{
  "balance_bias": false,
  "rope_fraction": 0.5,
  "attn_scale": 0.125,
  "init_std_up": 0.0233,
  "optimizer": "muon_variant",
  "max_seq_len": 256
}
Below are experts of layer 6 (counted from 0) of a mixture-of-experts language model. Rows are named router (the router's row for the expert), down (a neuron's output weights, with its number) and show model dimensions 80-159. Each number is 50 + 12 x the weight over its row's rms, rounded and kept within 0 to 99.
Before each expert's rows: "comes before" lists some tokens at least twice as common just after its tokens as in all text. This comes from a sample of Wikipedia text that the model never trained on. Tokens count by the router's weight.

# expert 6
comes before: "0", "9", " |", "8", "–", "5"
router:57 44 46 14 65 60 54 60 47 42 52 73 33 65 58 42 43 40 43 50 51 34 58 56 69 33 51 39 59 47 51 50 53 40 43 56 53 59 51 49 65 30 63 60 39 65 53 45 40 25 67 44 60 55 54 53 44 50 43 78 66 39 50 46 57 55 25 26 44 57 39 78 31 27 40 43 44 52 54 41
down0:21 54 66 75 31 48 50 38 65 55 61 47 52 65 22 58 45 46 44 38 63 53 61 37 49 58 45 58 37 60 44 16 63 65 50 54 31 43 45 65 37 61 58 60 51 54 52 81 48 42 38 54 52 54 55 42 47 55 48 43 36 19 56 44 34 64 43 47 55 44 51 49 56 56 54 52 40 44 38 34
down1:30 51 69 35 49 62 56 61 50 37 64 34 68 49 45 48 56 38 51 49 29 45 39 58 34 63 56 56 45 48 63 40 64 53 62 64 30 50 51 38 57 62 55 35 45 59 55 35 59 60 50 64 45 60 48 63 44 42 47 43 34 76 37 59 51 65 59 20 32 72 69 32 36 44 51 43 45 39 59 74
down2:13 41 56 49 56 27 48 49 68 37 49 41 49 25 44 53 66 52 17 56 53 50 34 40 51 37 48 58 62 46 46 45 56 59 47 51 44 38 53 47 44 36 73 54 59 44 63 50 44 77 56 66 32 39 54 36 51 22 42 49 39 55 49 77 54 36 48 38 56 54 42 61 48 19 36 28 45 50 55 58
down3:57 47 57 45 44 50 63 55 42 43 46 26 54 34 54 50 56 23 52 61 56 62 37 43 38 67 61 65 54 39 19 50 73 43 45 42 48 54 42 45 64 64 33 51 53 55 60 65 57 66 35 30 45 51 43 49 57 59 42 67 63 34 44 40 64 40 36 50 68 47 60 53 61 30 50 44 50 33 30 38
down4:39 68 55 62 47 61 68 65 70 28 39 53 53 57 52 40 63 61 32 61 50 37 48 51 26 81 36 52 58 50 46 66 44 24 40 51 61 46 55 43 39 55 40 58 39 61 46 78 51 44 31 59 60 52 44 55 55 52 61 61 51 54 52 44 49 65 48 37 38 57 66 41 61 50 57 39 59 37 44 55
down5:44 48 44 37 67 53 50 36 46 57 49 50 35 57 36 50 46 70 47 47 34 25 40 40 54 49 54 28 58 54 47 36 51 35 46 40 64 55 45 51 42 41 58 67 53 47 44 35 38 39 67 44 37 53 40 76 40 31 50 47 79 34 28 63 23 65 59 51 61 46 51 55 72 40 41 62 49 39 42 49
down6:56 40 55 59 56 57 41 41 59 66 31 49 42 48 39 55 42 63 28 11 53 41 47 60 57 66 69 48 45 48 47 48 46 58 51 38 70 61 40 42 52 55 51 39 63 41 47 71 62 59 50 56 44 41 51 56 53 33 46 46 47 56 50 68 62 22 51 51 57 67 35 47 45 36 65 54 79 65 44 51
down7:43 48 61 48 55 50 70 56 44 39 27 51 54 51 60 27 33 52 58 59 42 57 56 73 49 48 49 51 54 68 58 31 55 28 42 58 51 52 37 27 74 53 32 32 43 60 51 34 62 62 54 47 62 45 56 50 83 59 53 50 57 55 47 71 64 43 47 42 63 63 69 51 46 53 62 27 52 72 38 45
down8:39 41 68 43 39 62 41 37 60 56 80 41 51 52 38 63 51 54 42 62 58 46 24 49 42 56 65 35 44 44 54 59 58 50 44 39 62 47 51 43 49 70 51 42 26 34 51 68 41 51 48 79 64 50 58 67 50 62 51 45 52 56 46 55 66 37 35 48 54 53 55 28 86 44 48 60 60 35 54 49
down9:37 67 59 56 37 30 49 44 58 48 44 65 49 52 41 40 53 47 44 34 49 54 53 45 51 58 53 75 44 53 48 43 58 72 51 30 59 32 53 47 51 59 69 58 64 69 27 55 68 62 61 66 58 64 39 47 68 59 59 61 61 29 41 67 54 54 51 50 46 62 55 62 27 50 49 34 38 41 51 65
down10:49 32 60 51 47 53 58 68 61 42 44 53 68 53 44 64 31 55 40 34 66 50 62 39 50 21 40 51 38 47 55 50 43 50 35 70 31 44 48 69 43 45 46 43 56 57 74 33 33 55 33 40 51 65 67 37 38 47 38 45 54 39 27 76 56 45 45 58 48 54 34 67 64 60 47 49 67 45 40 50
down11:81 52 37 33 48 43 38 68 49 39 67 33 46 40 63 18 48 42 33 42 46 39 55 44 57 47 28 64 49 35 36 25 42 36 45 45 56 56 44 31 55 54 56 61 33 50 43 51 46 66 45 61 52 56 75 39 52 40 40 57 50 62 32 66 58 42 49 47 42 37 62 51 61 49 39 40 65 39 45 35
down12:56 60 65 48 50 65 55 49 40 32 64 67 62 44 59 54 50 58 57 47 42 54 54 63 50 32 38 58 63 56 56 55 33 52 61 50 47 54 56 56 44 56 54 50 59 39 58 56 48 50 66 42 26 48 39 57 61 51 42 65 47 55 58 70 38 51 53 53 59 57 39 54 52 42 60 25 56 62 62 67
down13:72 60 65 42 48 48 42 69 55 35 58 51 53 41 51 49 48 50 57 38 75 37 44 49 36 34 51 38 56 56 52 50 55 64 58 62 63 53 41 71 73 28 63 41 43 38 49 58 44 36 46 71 38 39 50 55 43 11 57 64 50 35 46 62 58 48 47 46 34 29 26 70 56 29 64 56 52 47 65 41
down14:23 36 45 60 49 71 43 61 57 61 72 34 47 58 63 26 46 59 54 50 44 44 54 39 50 59 46 48 50 42 42 62 56 54 40 60 62 60 49 58 71 46 53 29 49 46 62 58 68 46 73 38 63 53 43 28 44 50 35 55 79 44 37 43 46 64 69 52 54 63 50 43 55 57 38 40 51 63 31 54
down15:54 59 59 47 62 38 53 45 60 62 46 72 51 46 48 56 43 46 47 32 28 62 47 53 72 50 30 82 55 57 43 58 49 55 62 61 54 64 46 68 50 36 28 36 54 10 30 53 62 48 46 50 56 49 57 56 51 51 36 47 38 32 41 60 43 59 62 57 48 60 42 33 55 55 32 64 53 46 33 71
down16:33 49 63 32 52 58 45 47 57 67 53 46 59 61 26 52 38 58 38 52 59 35 65 49 56 18 47 49 56 44 64 58 52 35 69 42 51 58 56 53 46 50 43 65 64 40 44 38 61 51 35 42 47 44 50 40 52 51 27 71 45 34 55 75 43 45 61 56 37 50 35 52 56 58 56 45 48 38 53 35
down17:58 51 51 24 47 58 60 61 41 38 41 88 49 47 40 50 54 69 37 65 40 50 53 63 37 40 36 45 59 57 39 67 42 29 46 50 58 44 53 70 44 30 54 54 58 44 60 45 67 49 54 62 60 52 41 44 41 46 68 47 64 54 72 45 43 31 32 47 30 49 59 36 51 58 65 51 48 66 47 42
down18:75 43 39 22 66 25 65 65 69 54 42 38 39 66 37 49 68 63 36 51 40 56 39 59 46 32 54 69 41 41 51 43 32 36 47 57 60 58 47 40 55 51 35 50 53 43 47 35 48 77 52 35 59 70 55 51 43 47 33 66 59 77 50 64 44 60 52 57 31 49 49 28 53 56 54 59 30 69 49 57
down19:61 64 42 38 56 50 53 32 56 57 60 40 44 43 52 69 52 46 52 50 59 57 48 57 60 44 36 66 53 63 50 50 57 62 61 51 50 36 47 71 52 47 52 47 80 65 39 62 48 43 64 41 49 61 67 67 63 46 41 67 59 31 43 46 17 45 65 51 42 57 71 48 67 41 52 53 56 64 75 39
down20:50 28 65 31 55 59 38 54 42 43 47 51 50 50 69 55 39 43 28 45 51 46 49 57 69 55 56 65 57 65 38 68 61 42 77 49 45 65 69 55 50 45 57 52 31 33 40 41 35 51 34 64 33 46 28 42 59 39 58 50 48 44 52 56 55 61 43 34 53 50 40 66 51 47 51 44 30 54 38 46
down21:39 41 35 65 61 58 50 65 70 44 39 83 33 41 52 48 51 48 64 40 40 31 52 63 41 52 54 66 44 46 60 53 85 33 74 26 42 28 56 58 73 43 41 47 33 51 60 76 67 48 36 62 67 46 52 48 50 46 62 36 53 38 40 33 43 47 47 44 60 59 44 55 61 36 32 46 36 53 50 64
down22:43 44 41 50 55 41 52 67 74 50 44 49 45 38 65 39 56 53 43 47 75 21 66 47 63 71 47 59 56 48 67 57 44 65 76 45 63 43 58 52 48 54 43 47 54 48 53 69 48 32 78 71 35 38 48 37 66 57 51 42 51 63 55 40 45 56 57 44 71 51 54 64 47 40 44 65 24 50 42 51
down23:68 50 52 37 51 57 33 50 26 46 39 45 52 38 62 49 61 40 52 47 33 39 47 44 14 35 54 56 54 62 54 56 50 52 58 43 40 56 40 73 52 59 57 47 53 30 68 50 51 69 63 29 54 81 35 38 58 64 55 10 51 47 49 67 39 61 57 38 55 47 62 32 43 24 56 58 34 66 32 63
down24:65 54 59 49 50 21 55 63 61 55 57 42 57 48 50 62 37 45 50 60 76 40 30 45 33 30 50 36 49 30 51 57 53 57 58 54 43 34 52 46 67 22 49 46 39 76 62 50 65 57 70 42 41 37 69 56 61 60 50 45 64 43 81 62 36 53 46 41 52 48 45 63 25 55 50 42 55 22 31 36
down25:54 41 46 53 59 40 63 47 38 27 64 32 62 43 57 57 72 51 56 38 47 45 57 48 66 54 44 40 52 46 44 38 42 75 49 56 90 44 32 34 74 32 53 43 45 62 66 51 60 64 51 38 12 37 40 59 28 66 35 41 40 43 56 44 46 77 44 47 54 61 68 75 43 47 42 49 82 48 55 65
down26:52 58 60 55 65 40 63 57 35 67 49 43 35 64 36 39 39 33 24 59 43 39 51 40 40 43 54 54 63 52 63 38 65 35 53 65 40 53 32 65 64 47 52 56 64 44 55 39 38 49 53 31 58 62 66 49 46 43 73 75 54 43 52 58 45 62 78 46 67 48 47 65 56 52 36 50 49 28 53 56
down27:47 31 59 58 48 56 57 60 67 58 73 62 45 36 40 62 49 49 72 61 63 57 32 48 57 51 68 51 39 63 39 51 57 53 44 44 29 55 61 37 50 33 35 54 33 57 39 58 64 43 32 43 43 54 39 44 53 52 40 48 46 36 49 48 53 61 51 55 26 49 47 38 66 63 54 59 35 37 68 32
down28:50 55 46 61 62 56 60 62 61 43 34 57 40 38 55 32 50 70 44 77 53 46 65 51 71 59 25 55 55 52 47 50 56 46 61 35 49 58 32 39 54 49 30 41 39 32 48 53 42 58 45 42 51 47 51 58 34 50 33 31 60 62 47 64 22 30 52 45 56 48 36 54 59 37 51 34 57 47 12 50
down29:76 49 44 49 49 64 33 42 54 24 58 33 47 65 55 37 53 49 24 36 34 51 39 52 54 40 53 43 57 42 31 37 54 47 38 53 37 53 62 38 52 41 30 51 87 65 61 61 55 35 69 51 43 60 48 55 43 45 68 51 54 49 62 48 71 60 51 64 53 20 56 59 55 47 58 55 57 51 55 48
down30:42 44 36 66 73 54 50 36 57 46 36 54 54 34 52 25 58 55 39 61 29 77 39 38 24 57 38 53 40 57 57 45 59 56 49 56 31 46 26 58 42 45 44 56 57 52 43 24 65 53 53 39 49 28 47 56 55 59 36 51 52 32 38 51 53 46 60 44 52 48 31 50 28 46 64 42 56 26 62 59
down31:46 53 65 35 45 26 73 58 18 39 54 20 66 46 54 47 53 54 65 30 75 58 72 65 43 49 52 21 52 55 48 46 45 52 35 40 63 24 43 48 46 40 40 45 56 41 49 31 60 40 43 28 66 63 47 56 55 48 32 41 49 56 40 45 41 59 56 69 28 75 54 64 38 43 61 28 51 73 38 55
down32:58 27 23 43 42 47 53 50 40 44 32 58 48 52 49 76 51 40 50 80 46 63 53 51 37 56 48 32 48 73 49 54 52 60 48 53 53 46 51 44 48 55 40 47 54 71 56 36 47 39 40 53 46 35 36 60 41 26 44 62 63 54 58 59 34 61 65 47 52 66 50 47 45 09 55 44 31 53 46 27
down33:50 75 49 50 39 71 57 53 62 62 51 66 48 77 23 81 69 47 71 65 42 51 45 42 70 55 47 51 47 45 29 54 46 28 39 31 47 70 54 48 39 43 34 72 55 64 53 24 51 42 45 49 48 63 73 57 41 52 57 55 49 66 37 42 38 49 33 50 53 59 46 36 38 36 61 55 41 45 54 64
down34:22 79 37 55 59 50 30 39 66 56 30 38 50 29 52 37 63 46 38 44 57 37 50 42 66 60 50 53 51 52 44 42 50 29 55 51 45 59 50 73 84 55 53 53 93 46 64 34 33 33 48 46 47 66 44 57 41 45 34 51 48 53 51 57 50 43 47 43 51 33 78 40 40 82 44 53 62 49 52 60
down35:44 63 57 53 57 52 65 58 47 48 41 35 64 62 40 55 59 44 46 34 53 53 41 60 59 78 57 62 41 56 41 28 44 53 52 46 28 58 53 45 59 63 46 52 63 46 43 45 51 39 46 62 66 70 67 57 70 44 39 76 48 45 69 57 32 45 49 59 67 44 59 33 54 42 57 50 61 49 71 42
down36:46 45 29 61 46 48 48 40 39 40 59 63 44 51 41 27 43 54 70 64 55 53 35 56 47 63 62 60 42 62 62 68 44 37 18 50 45 62 41 39 40 58 57 37 39 50 56 55 54 38 45 69 09 49 45 38 45 61 58 69 51 73 46 29 53 41 57 44 40 51 55 41 56 49 35 47 59 39 46 81
down37:45 43 54 54 58 50 55 48 67 69 37 57 37 41 41 50 57 85 58 52 60 48 71 56 72 55 43 48 35 59 28 56 47 77 55 63 54 56 40 48 27 52 58 62 54 36 51 45 40 43 50 54 69 40 33 60 50 53 37 64 37 65 42 38 72 50 38 44 52 30 38 55 23 35 58 49 73 23 62 49
down38:36 44 52 26 54 46 51 45 20 68 44 69 41 51 64 36 51 52 46 44 59 59 70 66 39 58 53 64 54 51 39 51 62 31 44 25 69 50 37 56 71 40 55 44 52 46 65 68 75 53 39 44 47 42 63 59 47 37 20 30 53 64 17 54 38 52 49 41 38 65 74 91 47 52 35 49 35 43 52 62
down39:58 47 69 43 50 40 61 61 53 35 34 66 52 52 54 34 60 57 45 55 40 47 58 42 37 63 43 61 32 56 59 56 51 45 34 39 41 57 51 48 69 58 44 64 52 42 42 61 54 81 26 45 35 38 42 43 50 39 41 33 54 63 44 46 54 51 56 36 68 47 59 74 62 66 32 52 45 46 50 62
down40:61 56 43 52 47 44 72 37 51 50 73 51 48 26 46 46 35 56 48 50 56 45 70 50 54 33 52 49 41 34 69 40 78 62 37 48 66 58 73 49 45 63 63 39 36 39 63 40 59 43 33 34 50 38 39 42 73 54 40 74 47 34 39 58 54 50 44 53 55 57 53 58 52 53 48 36 61 70 39 49
down41:51 34 37 35 54 49 36 57 49 49 46 45 57 60 57 51 66 52 32 43 28 44 55 48 43 37 56 62 64 54 65 63 57 47 55 22 53 74 37 58 46 65 37 43 62 42 62 52 43 43 73 46 77 29 49 67 42 55 56 65 52 40 35 41 59 58 68 52 59 57 50 74 43 48 46 58 30 41 48 48
down42:32 49 41 56 62 49 55 55 45 48 46 43 56 64 57 55 44 53 51 61 28 40 52 49 37 59 63 60 46 32 42 53 75 62 50 50 64 43 50 38 63 78 62 61 47 46 43 37 56 54 51 50 50 58 47 44 54 60 40 60 30 46 33 53 55 48 60 52 49 36 47 35 50 63 40 39 52 59 64 54
down43:56 44 54 70 54 74 39 35 56 58 65 65 43 68 68 55 55 52 61 35 48 74 48 64 60 38 60 51 72 33 48 54 54 39 71 54 51 46 44 47 64 63 26 59 57 49 51 59 67 58 63 46 40 29 62 31 62 45 37 37 36 38 50 45 49 62 46 54 50 57 17 69 47 58 50 47 46 37 45 45
down44:34 43 56 29 42 69 30 26 63 46 43 58 58 43 57 50 41 35 55 37 42 31 69 29 49 44 49 68 70 69 56 47 51 65 71 40 66 30 55 44 65 48 46 61 45 48 70 41 43 42 58 53 65 60 30 75 64 51 54 17 60 36 53 36 53 39 44 57 69 50 39 52 64 48 24 44 28 68 38 51
down45:43 81 51 47 66 41 58 70 66 52 20 55 23 50 52 40 60 26 58 47 51 55 62 38 16 48 46 57 67 42 54 16 45 41 61 57 57 71 39 44 53 35 32 51 69 35 34 38 34 47 68 56 57 41 55 42 50 47 34 63 51 39 57 45 48 48 44 53 51 52 55 49 39 47 71 51 52 33 48 35
down46:64 60 61 68 45 46 43 52 49 52 50 42 54 42 41 32 63 55 56 61 46 39 58 38 62 49 45 79 66 66 46 45 45 47 51 51 49 35 62 59 44 55 57 46 60 56 64 51 42 46 40 81 38 65 56 40 64 61 60 39 50 39 40 45 47 66 47 43 43 60 34 65 50 54 23 49 24 48 46 33
down47:54 61 23 25 54 43 52 39 54 53 42 51 46 39 59 41 56 53 53 64 33 51 46 32 55 70 55 54 37 54 28 37 56 65 45 39 63 26 35 41 51 60 41 64 40 51 72 49 65 59 44 33 65 51 40 33 43 56 55 41 53 60 40 67 39 38 53 56 48 58 43 16 25 44 33 59 44 50 51 49
down48:49 45 49 42 50 42 58 40 47 52 53 09 40 54 47 39 49 71 51 81 67 56 70 44 48 60 51 37 42 33 54 37 56 64 69 39 54 39 30 74 47 34 44 65 18 37 37 51 52 34 45 54 43 57 74 55 47 67 61 66 47 54 60 47 61 28 51 50 48 56 40 51 44 62 57 40 55 39 44 59
down49:61 64 73 53 50 69 47 70 52 50 52 54 49 53 56 30 39 57 52 60 60 52 55 59 53 36 53 70 48 69 52 55 46 65 53 39 45 61 77 47 62 65 46 46 60 61 42 40 49 63 59 45 72 30 34 44 47 79 74 51 65 41 64 58 61 50 48 46 45 50 66 57 48 30 63 46 34 44 43 46
down50:78 44 44 53 42 31 41 38 46 48 47 47 59 50 50 40 47 46 21 53 58 78 46 34 63 45 36 41 56 54 53 47 27 50 50 61 55 61 44 43 54 41 39 39 57 54 59 53 59 60 62 67 43 45 31 29 27 34 65 52 57 36 59 44 41 51 53 57 40 33 43 31 49 22 58 38 64 70 36 39
down51:58 47 58 51 42 71 36 66 63 47 44 48 72 40 62 51 64 49 52 56 29 32 61 51 53 46 63 56 56 46 63 48 42 53 49 29 39 60 59 62 45 59 47 43 35 68 26 48 50 32 76 40 62 58 42 65 54 60 44 71 63 45 60 44 47 45 51 26 32 62 31 44 49 56 32 53 54 55 49 59
down52:46 50 66 54 35 58 40 34 27 49 55 54 30 44 41 47 34 64 58 42 46 60 43 62 36 37 50 59 46 48 37 36 54 53 70 38 61 68 38 57 48 55 32 54 74 61 65 44 66 71 41 50 48 39 49 50 45 34 55 62 43 25 19 41 61 51 49 53 60 49 29 44 38 38 80 65 62 43 40 48
down53:41 45 14 54 54 37 45 49 50 53 43 58 58 68 55 75 33 72 61 52 64 36 54 55 48 42 44 41 58 51 49 45 44 86 57 84 61 41 21 43 42 37 47 47 36 49 41 52 52 66 47 42 68 53 60 40 43 40 43 33 56 59 49 44 52 26 54 39 44 63 63 58 58 47 37 49 41 40 41 49
down54:44 53 47 63 24 62 56 51 59 46 54 39 36 45 43 48 50 50 32 75 49 54 59 52 78 35 55 40 54 42 41 70 51 59 55 55 54 47 65 56 56 49 25 34 48 53 39 51 24 45 62 52 53 49 38 61 46 38 55 39 64 85 54 24 79 62 56 29 45 63 46 51 67 48 41 58 68 42 41 35
down55:34 43 61 47 64 56 46 47 52 39 56 51 27 41 62 62 48 56 25 52 43 30 56 40 51 76 43 53 53 60 45 54 49 51 71 61 69 47 39 62 41 99 56 40 62 38 51 69 52 41 54 72 56 41 51 46 34 51 54 24 29 65 49 59 21 43 57 50 47 65 64 33 33 47 59 44 62 46 61 40
down56:65 44 66 51 46 75 50 43 48 58 59 52 59 35 51 56 48 44 62 55 50 40 62 56 35 56 57 39 70 36 51 48 42 40 47 59 56 52 38 52 53 37 23 71 47 48 66 68 62 38 26 55 25 63 62 64 35 45 35 33 45 42 69 52 62 40 50 41 56 76 38 49 44 61 59 14 55 48 54 68
down57:58 46 49 64 53 47 37 48 63 77 51 28 63 56 51 54 42 61 65 73 49 63 43 37 28 53 49 41 63 53 67 47 44 44 34 36 50 52 57 27 52 55 52 43 38 51 84 64 46 78 41 42 62 43 67 39 62 46 23 31 44 38 43 53 55 52 58 62 52 67 57 55 40 56 61 72 51 66 48 55
down58:52 44 62 41 54 74 56 42 60 35 48 42 44 47 49 67 34 58 54 45 56 52 30 76 60 50 66 57 47 43 44 50 45 52 40 60 41 54 58 68 57 61 73 46 66 50 58 44 49 33 34 43 35 50 37 40 49 51 36 45 60 46 54 26 62 31 41 48 34 55 41 64 36 37 64 65 41 58 58 60
down59:64 40 62 50 43 31 40 37 54 50 44 60 69 55 34 47 43 59 55 62 26 57 56 74 43 44 53 27 51 63 52 58 68 50 53 30 51 69 43 58 58 61 40 53 53 42 52 55 57 48 55 57 42 67 54 41 42 44 41 41 58 44 42 66 43 59 62 72 15 55 53 43 51 40 33 49 48 64 53 42
down60:44 24 48 43 38 56 53 50 28 66 48 46 76 54 59 56 50 73 46 45 44 62 61 61 46 56 43 56 31 44 59 53 22 39 56 53 53 61 38 55 51 52 57 39 69 47 36 69 64 45 43 50 42 45 51 33 45 39 55 37 60 43 60 46 52 42 54 43 69 62 55 49 46 46 58 48 71 57 43 40
down61:68 44 41 39 46 44 64 37 25 50 44 49 51 46 60 51 45 40 31 57 47 35 22 55 29 61 49 28 48 39 51 48 39 56 59 22 45 40 51 38 54 35 47 35 43 72 42 44 51 72 43 53 36 50 73 52 31 57 43 55 57 40 72 41 49 18 46 39 47 49 57 51 53 33 33 52 58 56 62 61
down62:79 38 36 51 42 36 39 49 38 61 59 27 36 53 46 29 67 63 37 35 56 31 48 54 49 49 45 27 66 44 53 57 55 40 45 46 50 65 52 46 50 40 42 68 63 47 62 14 47 52 36 39 48 44 67 45 46 54 56 44 68 68 63 64 41 45 63 44 42 53 66 62 45 48 54 64 50 39 39 42
down63:50 29 57 38 42 42 37 65 60 63 27 39 40 58 36 74 62 29 44 53 48 48 47 42 63 52 39 60 42 52 53 46 47 45 39 42 36 48 49 43 52 40 57 54 51 54 56 51 33 63 60 40 46 42 50 40 54 44 54 67 65 47 58 67 60 53 29 59 36 53 52 48 38 59 60 63 61 54 48 52
down64:52 38 23 58 44 37 37 54 78 60 42 49 47 21 38 36 35 50 62 58 74 51 52 39 42 55 60 77 46 50 57 81 52 48 44 60 52 69 47 47 33 43 46 49 33 71 43 51 50 52 50 67 65 44 52 38 49 38 69 45 56 42 67 59 66 28 40 57 52 44 57 43 47 42 53 50 59 41 47 47
down65:44 54 64 62 43 70 39 51 39 67 44 32 41 49 50 47 36 25 58 64 42 63 46 46 46 35 53 41 48 53 73 73 62 56 44 69 58 44 62 32 50 57 47 48 54 56 33 38 37 59 62 48 57 54 69 60 52 46 38 64 50 56 44 57 37 37 61 58 55 56 63 55 52 35 43 56 44 52 47 57
down66:68 73 53 69 60 35 44 49 38 49 57 72 48 41 55 47 43 51 44 39 52 55 55 45 33 43 64 47 53 49 59 37 33 47 52 42 46 36 37 49 69 54 47 43 68 54 48 51 51 50 62 31 39 47 63 49 28 43 60 57 51 30 58 34 34 40 58 43 53 69 33 50 55 54 42 42 59 38 74 44
down67:55 53 66 69 39 52 42 42 28 60 33 64 38 53 66 63 42 54 48 47 46 41 50 29 62 47 41 43 24 58 59 63 43 48 50 57 56 59 53 44 63 57 32 49 40 25 59 47 50 64 67 76 44 42 48 69 42 65 52 50 45 61 42 52 49 50 52 52 52 50 46 37 37 45 59 27 52 56 67 40
down68:49 57 64 92 70 36 47 49 51 49 52 45 32 37 52 63 42 30 38 70 34 58 54 54 50 32 28 44 55 46 48 39 32 57 59 42 56 41 45 47 56 53 63 45 43 32 35 65 45 47 64 52 43 42 67 77 56 55 45 54 58 45 62 83 53 31 23 22 65 52 46 42 57 42 80 55 39 55 49 46
down69:42 59 67 49 31 43 39 54 45 59 50 51 54 51 53 65 41 68 39 45 56 37 50 63 46 66 31 50 61 67 63 47 42 38 58 71 44 63 48 57 26 75 48 62 72 44 51 45 21 37 48 46 48 63 50 55 31 44 42 56 44 42 50 37 56 39 51 50 56 62 63 50 61 62 55 51 40 39 44 43
down70:61 33 69 50 45 45 48 47 53 54 42 35 44 38 56 33 40 50 53 56 52 53 47 52 57 23 76 52 49 50 60 51 60 37 50 46 46 53 49 43 76 40 47 28 43 49 54 66 54 57 66 56 44 57 36 47 44 31 47 49 53 63 38 61 55 47 48 31 59 34 59 19 57 59 46 52 59 81 58 35
down71:49 57 64 52 59 42 55 48 68 53 44 60 44 52 59 34 36 48 60 64 42 53 37 52 61 43 70 39 43 38 52 37 48 45 51 54 53 83 26 52 38 48 53 71 43 37 51 29 40 41 76 56 53 49 33 30 50 28 55 67 57 50 38 59 51 39 52 63 64 52 45 52 55 74 62 38 70 35 50 42
down72:75 63 40 36 58 43 41 44 37 49 45 24 49 49 45 42 39 41 55 35 44 57 49 35 72 55 27 47 47 67 56 60 50 35 43 70 60 51 47 54 59 45 39 37 49 40 56 60 45 52 44 48 35 72 60 58 52 57 76 54 48 51 52 72 52 72 40 63 62 57 48 45 30 33 54 38 58 48 32 34
down73:44 36 33 59 66 37 65 48 49 52 41 46 47 37 50 51 51 44 62 46 43 50 46 50 44 46 42 39 51 48 42 55 44 61 33 48 64 67 38 66 43 57 43 45 48 51 62 40 63 58 64 63 69 40 59 38 49 61 36 44 65 51 58 41 40 48 79 43 45 40 51 62 56 62 52 58 59 56 33 42
down74:54 73 46 53 45 49 33 52 36 30 43 57 50 70 24 50 44 56 59 52 65 47 50 50 56 50 73 53 46 52 55 41 52 51 43 43 43 90 23 47 34 65 38 67 39 56 66 38 61 54 70 62 47 27 55 50 57 65 64 53 40 54 37 45 30 44 53 41 66 47 49 72 40 59 42 37 51 34 40 56
down75:26 29 26 70 55 52 48 74 38 50 40 53 55 56 42 28 61 35 42 50 59 45 47 51 44 55 36 64 28 35 42 43 39 39 49 50 47 48 69 64 53 52 53 55 75 45 84 51 62 55 71 24 54 50 41 71 45 41 55 43 46 46 58 79 42 52 40 51 60 49 62 60 58 45 46 53 32 53 40 51
down76:61 65 61 32 59 36 61 56 42 67 61 44 67 66 43 54 68 59 73 67 55 68 59 65 33 49 46 30 56 71 47 61 30 62 76 47 69 41 44 43 31 43 41 84 50 66 56 24 65 51 51 32 26 47 38 54 59 50 51 40 20 47 44 49 50 51 37 35 59 46 65 60 47 37 43 45 54 46 44 35
down77:54 51 76 53 47 58 25 44 34 44 41 58 55 53 45 43 52 43 38 52 35 66 43 37 48 52 24 50 26 69 64 44 67 55 33 52 31 51 68 47 38 33 56 42 55 30 56 48 56 44 50 43 35 51 61 59 59 43 39 65 36 39 69 54 58 44 54 51 63 39 44 34 70 52 37 58 49 35 47 62
down78:59 51 51 34 50 67 41 52 58 63 45 46 72 35 47 46 61 25 44 48 44 26 49 40 55 53 30 60 45 42 48 41 47 40 61 57 66 54 72 54 56 61 71 50 54 62 50 50 54 72 47 27 55 59 60 62 59 73 33 57 56 36 34 62 51 66 39 35 46 52 53 56 47 44 40 70 58 74 39 49
down79:48 35 56 41 54 49 58 69 43 38 37 26 41 54 63 64 33 35 71 44 67 46 43 62 63 57 48 43 47 53 42 27 49 55 29 31 45 46 61 52 33 56 54 25 69 68 49 60 50 53 46 42 29 56 42 49 57 31 41 53 44 21 52 33 42 52 35 56 36 60 62 68 46 49 50 51 35 68 51 78
down80:37 62 47 37 44 33 64 38 52 47 46 57 58 70 45 50 40 68 60 64 65 60 53 57 42 53 63 49 47 28 62 29 45 54 29 53 44 56 18 39 38 41 35 46 48 52 36 43 48 15 59 83 50 45 62 49 39 41 52 44 50 36 30 54 37 62 62 69 61 57 43 64 53 35 55 69 44 38 37 47
down81:58 35 72 47 52 44 45 41 72 51 50 38 47 65 46 76 55 47 53 64 41 59 39 43 47 74 06 52 59 48 27 30 53 64 60 27 48 30 60 50 58 64 23 51 41 29 53 44 30 42 59 45 57 64 32 50 56 49 70 60 45 48 66 21 50 36 38 56 52 61 49 52 48 59 61 63 36 32 47 38
down82:39 46 55 47 61 41 33 53 53 69 43 70 40 53 23 40 64 41 49 58 54 23 72 57 16 43 41 47 65 30 39 54 62 55 50 73 63 45 69 49 68 57 51 25 67 27 54 48 41 40 38 67 78 54 51 28 50 53 54 33 52 45 60 50 32 48 48 51 63 41 47 69 37 52 60 56 37 44 44 55
down83:25 75 41 31 73 43 63 59 46 39 55 55 28 54 30 65 41 47 56 40 53 46 52 38 48 68 63 54 51 53 42 45 64 44 33 45 39 60 43 62 25 71 38 38 61 36 63 70 59 63 42 54 49 72 36 28 48 42 68 39 53 33 46 40 44 47 44 47 54 39 57 50 24 46 63 51 38 54 33 42
down84:42 54 66 54 42 73 29 75 43 52 58 32 16 46 45 54 55 56 46 39 54 43 61 43 47 32 40 48 69 45 59 52 37 65 33 61 64 55 53 34 51 40 47 63 41 54 49 47 48 75 80 48 57 59 38 48 49 43 66 40 43 45 49 79 48 50 40 41 64 67 63 41 54 49 49 62 46 39 58 59
down85:63 52 60 43 40 25 40 29 60 35 29 65 64 46 34 56 50 44 63 49 91 31 64 56 43 39 22 39 49 51 58 56 33 72 43 43 53 61 56 53 55 67 51 55 46 42 63 58 59 42 39 53 71 43 54 64 36 45 41 57 54 55 52 44 58 77 51 77 34 57 61 73 41 53 37 51 47 48 27 61
down86:33 42 54 23 31 46 59 35 65 53 43 62 66 56 54 59 52 46 47 54 67 56 49 43 59 67 56 46 37 28 46 60 39 42 34 46 53 61 54 69 30 22 64 29 42 75 46 44 34 60 48 64 48 42 43 36 56 68 45 27 44 52 53 39 38 25 54 60 33 54 66 77 27 56 38 41 50 52 54 41